{"num_hidden_layers": 13, "hidden_size": 320, "n_experts": 80, "experts_per_token": 2, "d_expert": 128, "d_shared_expert": 128, "hidden_act": "swiglu", "moe_layers": [0, 1, 2, 3, 4, 5, 6, 7, 8, 9, 10, 11, 12], "router_score": "softmax", "normalize_top_k": true, "routed_scale": 1.0, "balance_loss": 0.00671, "balance_bias": false, "router_bias": true, "init_std_router": 0.0117, "lr_router": 0.00228, "num_attention_heads": 5, "num_key_value_heads": 1, "head_dim": 64, "vocab_size": 32768, "norm": "rmsnorm", "norm_place": "pre", "norm_eps": 1e-05, "positions": "rope", "rope_theta": 10000.0, "rope_fraction": 0.25, "qk_norm": false, "attn_scale": 0.125, "tie_word_embeddings": false, "parallel_block": false, "init": "uniform", "init_std_qkv": 0.0221, "init_std_o": 0.0221, "init_std_up": 0.0221, "init_std_down": 0.0, "optimizer": "muon_variant", "learning_rate": 0.00431, "beta1": 0.93, "weight_decay": 0.016, "lr_head": 0.0074, "max_grad_norm": 0.5, "warmup_steps": 200, "schedule": "wsd", "decay_fraction": 0.682, "decay_shape": "linear", "final_lr_fraction": 0.0, "batch_tokens": 131072, "max_seq_len": 1024, "doc_mask": true, "train_tokens": 1547000000, "max_steps": 11803, "dataset": "wikipedia_en"}
Below are experts of layer 10 (counted from 0) of a mixture-of-experts language model. Rows are named router (the router's row for the expert) and show model dimensions 192-223. Each number is 50 + 12 x the weight over its row's rms, rounded and kept within 0 to 99.
After each expert's rows: a language model's description of what the expert responds to. This comes from a sample of Wikipedia text that the model never trained on.

# expert 6
router:52 47 49 56 18 48 58 61 64 58 56 70 50 60 58 73 32 32 37 54 63 53 51 49 50 55 56 34 48 47 74 59
Mid-word name pieces. Word pieces inside proper names and place names, often after a capital initial, like C-ind-ric, Picc-ad-illy, L-ack-awanna, and year digits.

# expert 27
router:44 58 48 55 45 37 43 62 59 77 46 34 57 44 47 34 28 77 62 38 63 44 36 71 44 58 37 53 63 40 59 57
Digits in measurements. Single digits inside measurements, coordinates and statistics in infoboxes and tables, e.g. Density: 2.885, Elevation 25 m, sq mi, 1,435 mm.

# expert 1
router:45 36 46 45 51 47 72 80 49 37 61 68 53 51 51 16 40 80 58 64 74 55 44 48 49 54 42 40 63 72 57 66
Surname beginnings. Opening pieces of surnames and given names in lists, credits and tables, right after a first name, such as Bet(tencourt), Wis(wall), Miller.

# expert 51
router:47 59 40 54 43 37 62 51 57 52 69 56 61 38 57 45 55 51 49 56 60 54 41 44 55 47 39 50 47 46 54 48
Counts and vote figures. Digits and spelled-out numbers counting things, especially in election results and sports statistics, e.g. seven hits, 44 seats, 59.31%.

# expert 15
router:37 73 41 67 63 58 45 38 44 30 51 47 49 47 50 62 76 65 46 57 40 39 64 47 32 64 66 21 46 64 35 45
Mid-word technical fragments. Word pieces inside long scientific or medical words, especially prefixes before -ic, -ine, -ology endings, e.g. cyt, neuro-an-atomy, hyper-n-atremia.

# expert 62
router:48 65 75 41 58 57 54 54 57 54 70 38 44 41 43 65 41 45 37 32 44 41 45 27 53 48 52 56 35 66 40 15
Middle digits in tables. Inner digits of dates, scores and results within tables or lists, e.g. 20|1|4, 40–|3|9, March |1|7.

# expert 5
router:63 57 57 57 47 38 46 60 48 60 50 64 42 64 74 61 45 03 63 67 58 52 34 47 75 52 47 42 63 65 42 39
Commas and clause breaks. Commas, often fused with quotes or brackets, after place names, people's names and clauses, as in Durham, North Carolina and "),.

# expert 7
router:48 59 33 44 41 63 49 50 53 63 68 51 33 51 39 53 43 56 61 57 43 57 60 47 60 57 63 48 36 40 41 42
Biographical lead connectors. Dashes between dates, born/died, nationality words like American, and table separators in biography leads and office-holder lists, such as January 1, 1922 – December.

# expert 60
router:65 59 50 58 50 50 44 39 47 68 60 60 71 65 46 63 68 65 62 40 48 56 45 44 56 53 32 60 57 38 41 52
Auxiliary verbs. Forms of be and have, like was, is, been, had, would, after a subject such as it or he, often in reception sections.

# expert 59
router:76 48 56 52 36 61 49 52 63 58 47 58 56 44 58 56 44 44 47 46 47 43 46 34 51 37 67 50 31 62 58 48
Definite article and determiners. The word the, plus The, this, its, an, usually after a preposition or at a sentence start.

# expert 57
router:60 58 47 61 71 51 59 53 62 54 52 55 34 72 48 69 56 52 45 58 68 55 53 35 46 56 43 67 56 59 55 75
Negation and odd pieces. Negation and hedging words like not, never, just, almost, nearly, plus scattered mid-word fragments such as ard, ot, 't.

# expert 50
router:45 43 37 41 47 58 45 52 47 47 58 39 41 37 50 65 65 43 46 44 48 32 41 26 60 47 43 44 37 48 43 40
Word-initial fragments in species lists. First word pieces of rare or compound words, often in species names and common names, e.g. black-kneed, flat-mouth, yellow perch, Res.

# expert 56
router:51 27 50 52 52 52 74 44 33 49 58 70 36 56 50 50 32 63 48 47 54 80 71 46 49 29 55 67 42 59 61 39
Final year digits. The last digit of a year or decade in running prose, as in 201|6, 193|0s, 199|6–97; also century and BC.

# expert 24
router:61 54 56 62 53 41 64 61 57 52 53 31 47 17 51 75 29 36 43 54 54 52 67 63 71 37 59 44 70 29 51 49
Digits in long numbers. Inner and final digits of long numbers such as database IDs, coordinates, scores and year ranges, mostly in tables, plus all-caps fragments.

# expert 40
router:39 25 54 46 47 26 51 62 52 51 48 52 51 46 50 40 41 61 78 49 52 62 45 51 59 52 59 51 55 19 69 37
Place names in lists. Country, state, region and organization names ending a list item or table cell, e.g. Razavi Khorasan, Texas, Örebro SK, Slovenia.

# expert 18
router:47 56 48 57 64 45 43 47 50 76 66 37 48 51 52 70 40 36 42 48 59 46 59 46 74 53 47 54 44 17 66 32
Adverb suffixes, table labels. Adverb endings like -ically, -ally and adverbs like notably, directly in prose; also table headers like Turnout, Density, and scores.

# expert 42
router:47 52 45 59 57 32 62 63 70 49 61 43 51 46 62 59 56 44 56 48 64 41 44 83 36 43 37 29 56 58 60 32
Asian name syllables. Inner syllable pieces of transliterated Chinese, Korean and other foreign personal names, like -y- in Li Fangyuan, Lee Sang-yong.

# expert 53
router:54 60 49 52 60 63 38 34 49 33 31 38 68 38 58 58 36 74 46 42 41 24 66 79 45 56 55 52 46 39 27 55
Science and biology vocabulary. Words and suffixes in chemistry, medicine, and plant or animal description, such as acid, receptor, enzyme, mesenteric, cholinergic, flowering.

# expert 39
router:40 39 55 51 57 68 42 35 42 45 53 41 36 44 56 39 34 74 41 49 51 54 61 41 39 65 63 50 42 21 40 36
Competition and body names. Nouns naming leagues, cups, championships, rounds and legislative bodies, often in headings or table headers, e.g. League, Cup, Championships, House.

# expert 55
router:42 45 41 46 49 38 50 79 42 53 56 68 63 54 65 66 48 30 57 38 46 54 66 47 59 55 52 29 60 39 36 61
Table cell separators. Pipe characters dividing cells in wiki tables, especially header rows like Candidate | Votes | % and award or statistics tables.

# expert 12
router:44 68 55 53 53 57 41 47 46 50 52 37 57 59 47 41 28 38 61 39 53 36 42 48 33 68 74 55 42 60 37 48
Blank table cells. The space token filling empty or leading cells in wiki tables, especially election results, before numbers or the next pipe.

# expert 35
router:56 35 56 51 41 56 54 45 69 71 39 30 33 52 65 54 51 67 43 57 48 42 67 50 46 49 54 53 54 64 52 64
In and year digits. The preposition in, mostly before dates or places (in 2010, in Southern Africa), and middle digits of years like 2016.

# expert 48
router:78 47 43 50 39 52 58 70 59 54 41 51 57 55 60 49 49 44 60 50 63 54 34 33 51 35 57 87 33 45 51 27
Row-starting table pipes. Pipe characters opening wiki table rows after a line break, list dashes, and country codes like ARG, BRA, GBR in sports tables.

# expert 36
router:70 36 54 56 42 35 53 45 54 44 49 58 39 57 65 58 42 58 44 62 52 57 62 64 58 43 45 52 73 76 54 52
Compass words, of. Direction words in place names, like North, South, southeast, New, and the preposition of after University, Party or front.

# expert 32
router:72 33 54 46 44 52 59 47 46 36 47 73 51 46 75 68 43 54 68 64 36 50 52 19 41 53 58 59 45 46 46 56
Opening quotes, brackets, headings. Opening punctuation before the quoted or bracketed content: (, ", “, [, and heading markers == or === at section starts.

# expert 30
router:55 69 43 41 52 34 73 62 48 48 58 51 56 68 76 79 52 29 44 53 56 43 77 49 45 48 63 39 46 76 50 42
Past participles, species epithets. Verbs after was, also or he, like used, worked, designed, founded; also the first piece of Latin species epithets.

# expert 31
router:41 56 27 72 38 37 48 52 53 47 58 46 46 47 54 50 36 32 70 42 44 51 62 70 50 35 54 50 58 51 51 46
Personal-life verbs, pronouns. Verbs, pronouns and family nouns in plot summaries and quotes about people, such as seen, met, do, him, wife, tells.

# expert 43
router:39 52 53 35 70 40 45 78 45 42 40 62 62 50 48 51 59 55 65 60 46 51 35 49 67 51 64 46 66 39 40 56
Initials and citation codes. Initials, abbreviation pieces and digits in bibliographic references, ISBNs and coordinates, such as E.J.Brill, R.H., Vol. II, ISBN digits.

# expert 58
router:44 43 42 56 29 41 30 31 51 50 38 62 68 31 36 63 32 29 46 64 28 51 45 71 44 37 50 50 74 47 32 74
Common noun word pieces. Mid-word pieces and short concrete nouns in prose, e.g. bur-geon-ing, wheel-ch-airs, stone, brick, roof, kind, surface.

# expert 25
router:63 42 53 25 68 45 48 50 44 47 68 57 32 45 52 43 68 62 53 46 52 65 62 41 36 58 37 44 49 39 69 59
Year zero digit. The 0 after a leading 2 in years like 2020 and 2009, plus sentence openers such as Among, Also, According and For.

# expert 22
router:43 48 32 44 37 45 37 75 45 54 58 32 55 60 55 39 31 50 49 73 45 47 41 68 47 52 42 45 37 49 50 44
Infobox and heading labels. Field-label and section-heading words in infoboxes and taxoboxes, e.g. Genus, Phylum values, Personal details, Track gauge, Background, See also.

# expert 41
router:37 54 60 53 36 50 36 48 52 60 66 53 28 38 61 57 36 33 42 31 60 45 45 50 54 51 71 70 51 56 64 64
Table spacing and dashes. Spaces, en dashes, minus and plus signs, slashes before numbers in tables and ranges, as in 1249–1815, 6–3, −21.

# expert 11
router:71 57 29 54 47 41 40 43 50 72 53 49 54 38 52 55 31 45 53 43 55 45 65 20 55 45 54 60 60 65 50 54
Prepositions after nouns, verbs. Prepositions and linking verbs joining a noun or verb to its complement, mostly of, to, for, by, plus provide, using, regarding.

# expert 63
router:38 55 48 63 57 46 50 57 55 31 61 57 53 48 52 66 48 24 57 29 41 52 66 64 51 31 48 37 69 56 49 49
Indian names, out, each. Syllable pieces inside Indian personal names in film cast lists, e.g. Sreekumar, Kaushal, plus words like out, each, instead, consists.

# expert 8
router:60 61 60 51 62 57 45 34 24 41 69 36 30 58 32 49 47 50 54 39 35 53 66 64 42 39 49 51 41 41 43 46
Section breaks, temporal prepositions. Paragraph-ending periods before new headings, heading closers ==, and linking words like due, prior, before, after, since, by, according.

# expert 45
router:45 72 53 59 44 42 45 36 66 65 31 59 44 59 52 62 46 34 36 44 37 34 54 48 85 32 63 47 40 55 45 54
As, became, when. The word as plus role-linking words like became, appointed, named, when, and clause-joining commas in biographical narrative, e.g. as well.

# expert 21
router:26 54 51 38 56 52 54 18 55 34 47 44 71 21 37 38 43 57 44 60 41 40 38 82 39 59 59 47 44 40 46 35
Institutional common nouns. Common nouns for institutions, services and activities after the, in, of, e.g. school, training, research, in order to, health care.

# expert 28
router:32 17 39 45 56 71 43 14 53 30 45 43 46 49 57 48 51 60 73 55 39 72 46 64 63 52 70 48 56 37 62 38
Place names, occupations. Ends of place and institution names and occupation nouns in running prose, e.g. South Australia, New York, singer, historian, analyst.

# expert 34
router:28 49 36 57 42 41 36 46 48 50 53 27 53 44 47 46 36 41 55 73 44 45 44 74 53 63 46 31 48 26 45 48
Venue and team names. Words in stadium, arena, school and team names, mostly in sports schedule tables, e.g. Robins Center, California Memorial Stadium, Appalachian State.

# expert 14
router:57 51 50 60 55 44 48 37 56 34 54 35 50 56 75 47 29 48 73 55 32 55 43 64 51 62 63 69 54 34 48 36
Narrative verbs, name pieces. Past-tense event verbs and adverbs in biographies, such as announced, filed, decided, later, finally; also Act in law names and surname fragments.

# expert 19
router:21 42 34 30 37 47 53 48 63 45 51 58 31 53 47 36 51 63 56 44 68 52 44 49 43 73 38 15 52 87 35 77
Sentence-initial subject names. Names or name pieces opening a sentence or paragraph as its subject, usually followed by was or 's, such as Todd continued, B(elli) was.

# expert 44
router:55 69 45 48 65 46 56 41 48 70 56 54 46 72 69 67 43 32 48 43 43 62 38 48 75 52 27 53 49 55 60 49
Coordinating conjunctions. Conjunctions and list commas joining words or clauses, mostly and, plus or, &, nor, while, but, and sentence-initial He.

# expert 26
router:57 56 50 50 46 40 46 49 73 65 52 53 56 45 38 68 44 40 37 44 56 60 50 87 61 68 69 61 61 35 41 61
Comparatives and possessive modifiers. Words before a noun or than, such as more, less, greater, most, his, their, 's, and abstract adjectives like social or economic.

# expert 49
router:30 69 55 68 55 42 57 66 41 34 24 53 55 58 30 56 64 37 64 69 58 41 77 39 40 38 59 63 50 42 43 46
Units and taxon endings. Unit symbols after numbers and Latin species or family endings in taxonomy and geography, such as km, ft, °N, -idae, -ensis.

# expert 17
router:48 32 38 43 58 43 20 39 50 44 46 54 74 38 39 60 24 28 66 59 47 44 56 54 53 49 70 54 49 53 44 50
Group and role nouns. Head nouns after an article naming a group, unit or role, such as team, film, squadron, member, player, body.

# expert 38
router:60 66 61 65 65 46 46 71 70 68 45 50 41 58 56 64 60 55 40 40 43 52 41 27 58 31 39 51 39 45 52 70
Indefinite article after copula. The article a after is, was, with, had in definitions like "is a moth of the family"; also is, are, were, approximately.

# expert 61
router:63 62 27 47 42 58 63 30 50 37 66 66 50 43 54 49 51 61 54 27 51 72 61 68 42 56 64 55 60 22 54 40
Quantifiers and adjectives. Quantifiers and descriptive adjectives after a, the or in, before nouns, such as some, many, one, various, traditional, leading.

# expert 33
router:53 52 46 55 42 44 35 36 57 69 57 42 39 57 35 38 65 41 58 42 70 73 39 28 65 57 33 47 56 69 54 49
Prepositions in biographies. Prepositions after verbs or nouns in biographical and sports career prose, e.g. selected to, board of, during, joined, under.

# expert 10
router:48 32 51 48 51 42 51 55 35 43 50 32 47 48 48 72 60 34 56 44 64 46 56 32 63 54 60 40 56 29 34 32
Odd fragments, list indents. Mixed leftovers: indentation and blank spaces starting list or code lines, mid-word pieces, table cells, and "Assistant" in Home Assistant.

# expert 20
router:37 53 48 44 58 65 36 58 48 58 35 54 44 43 54 68 76 44 47 48 47 42 53 25 49 56 68 40 52 39 34 61
Capitals in parentheses. Single capital letters or abbreviation starts after an opening parenthesis or pipe, as in (c), (CWA), U.S.; also pieces of non-Latin script.

# expert 9
router:51 50 50 42 56 58 40 59 36 47 35 61 44 39 60 67 38 36 32 47 45 45 66 46 59 59 70 39 58 46 42 55
Headings, list bullets, naming nouns. The See of See also headings, list-item dashes, and nouns like name, pseudonym, List, report after the.

# expert 13
router:51 45 50 36 58 13 58 49 51 51 46 61 54 56 34 65 30 33 53 81 68 60 57 33 64 60 52 53 60 46 53 55
Given names in lists. First names or their opening pieces before a surname in rosters, credits and team lists, such as Robert, Vol(ker), A(ileen), William.

# expert 29
router:44 54 57 66 44 43 42 49 43 43 54 65 32 45 37 60 67 41 32 44 41 46 66 78 39 40 65 36 38 43 68 54
Ordinals and counted periods. Ordinal suffixes and words and time counts, mostly sports and career text, such as 13th, first, second, years, season.

# expert 46
router:58 59 51 50 52 31 55 32 47 45 81 79 55 57 57 46 66 39 43 60 52 35 43 49 53 42 52 61 32 50 42 67
Clause connectors and punctuation. Commas, closing parentheses and clause-joining words in prose, such as that, which, where, because, although, but.

# expert 23
router:63 37 34 36 43 67 48 35 54 48 53 49 48 42 49 42 49 58 59 47 55 58 31 49 65 57 56 63 62 18 70 50
Nationality and institution adjectives. Nationality and institution words inside proper names, as in British Army, French Navy, United States, U.S. Military, National League.

# expert 4
router:51 65 63 38 57 32 36 48 24 41 58 40 59 68 65 49 47 32 66 54 64 31 52 49 18 54 64 66 36 63 48 63
Space before numbers. The space token before a number, mostly after month names in dates and tables, e.g. October 24, April 19, 2016, 5 ft 11.

# expert 52
router:50 52 55 38 39 54 36 60 71 41 23 53 38 42 50 26 56 47 72 55 56 43 72 45 54 55 54 56 49 48 33 49
Infobox line starts. First word or piece of infobox lines and coordinate symbols, e.g. Film poster, Company type, Rural District, Coordinates, ″E, Animalia.

# expert 16
router:49 41 41 70 69 58 47 48 44 71 43 63 45 77 48 63 40 43 74 51 44 52 58 42 44 30 60 65 33 54 55 30
Infobox field colons. Colons and line breaks ending field names in infobox lists, e.g. GNIS feature ID:, Date:, Summer (DST):, plus slashes and UTC.

# expert 37
router:52 61 44 58 40 63 24 44 72 34 45 36 52 53 59 69 56 33 40 50 51 55 73 47 37 57 47 43 65 61 61 68
Passive participles. Past participles and verb endings after was, is or has, often before by, to or in, such as closed, taken, generated, stored.

# expert 54
router:64 50 42 50 51 41 52 69 69 57 62 51 45 52 60 61 43 56 66 66 43 43 74 70 62 41 54 39 56 62 57 60
Leading number digits. First or early digits of numbers in prose and tables, such as route 430, Terminal 4, constituency numbers, and counts.

# expert 0
router:25 44 63 52 68 53 61 28 54 58 24 47 62 26 49 57 53 38 53 65 51 34 57 80 39 32 51 47 69 49 60 40
Abstract nouns, reflexives. Abstract nouns and pronouns after the or this in prose, like time, size, strength, itself, themselves, nominal suffixes -ization, -ism.

# expert 2
router:65 36 28 63 48 45 60 65 39 66 28 56 57 40 34 64 59 32 47 52 45 49 44 39 38 48 22 50 50 59 51 31
Table cell separators. Pipe and semicolon separators between cells in Wikipedia tables and data lists, especially after numbers or dashes, e.g. 67–52 |, 7;, —;.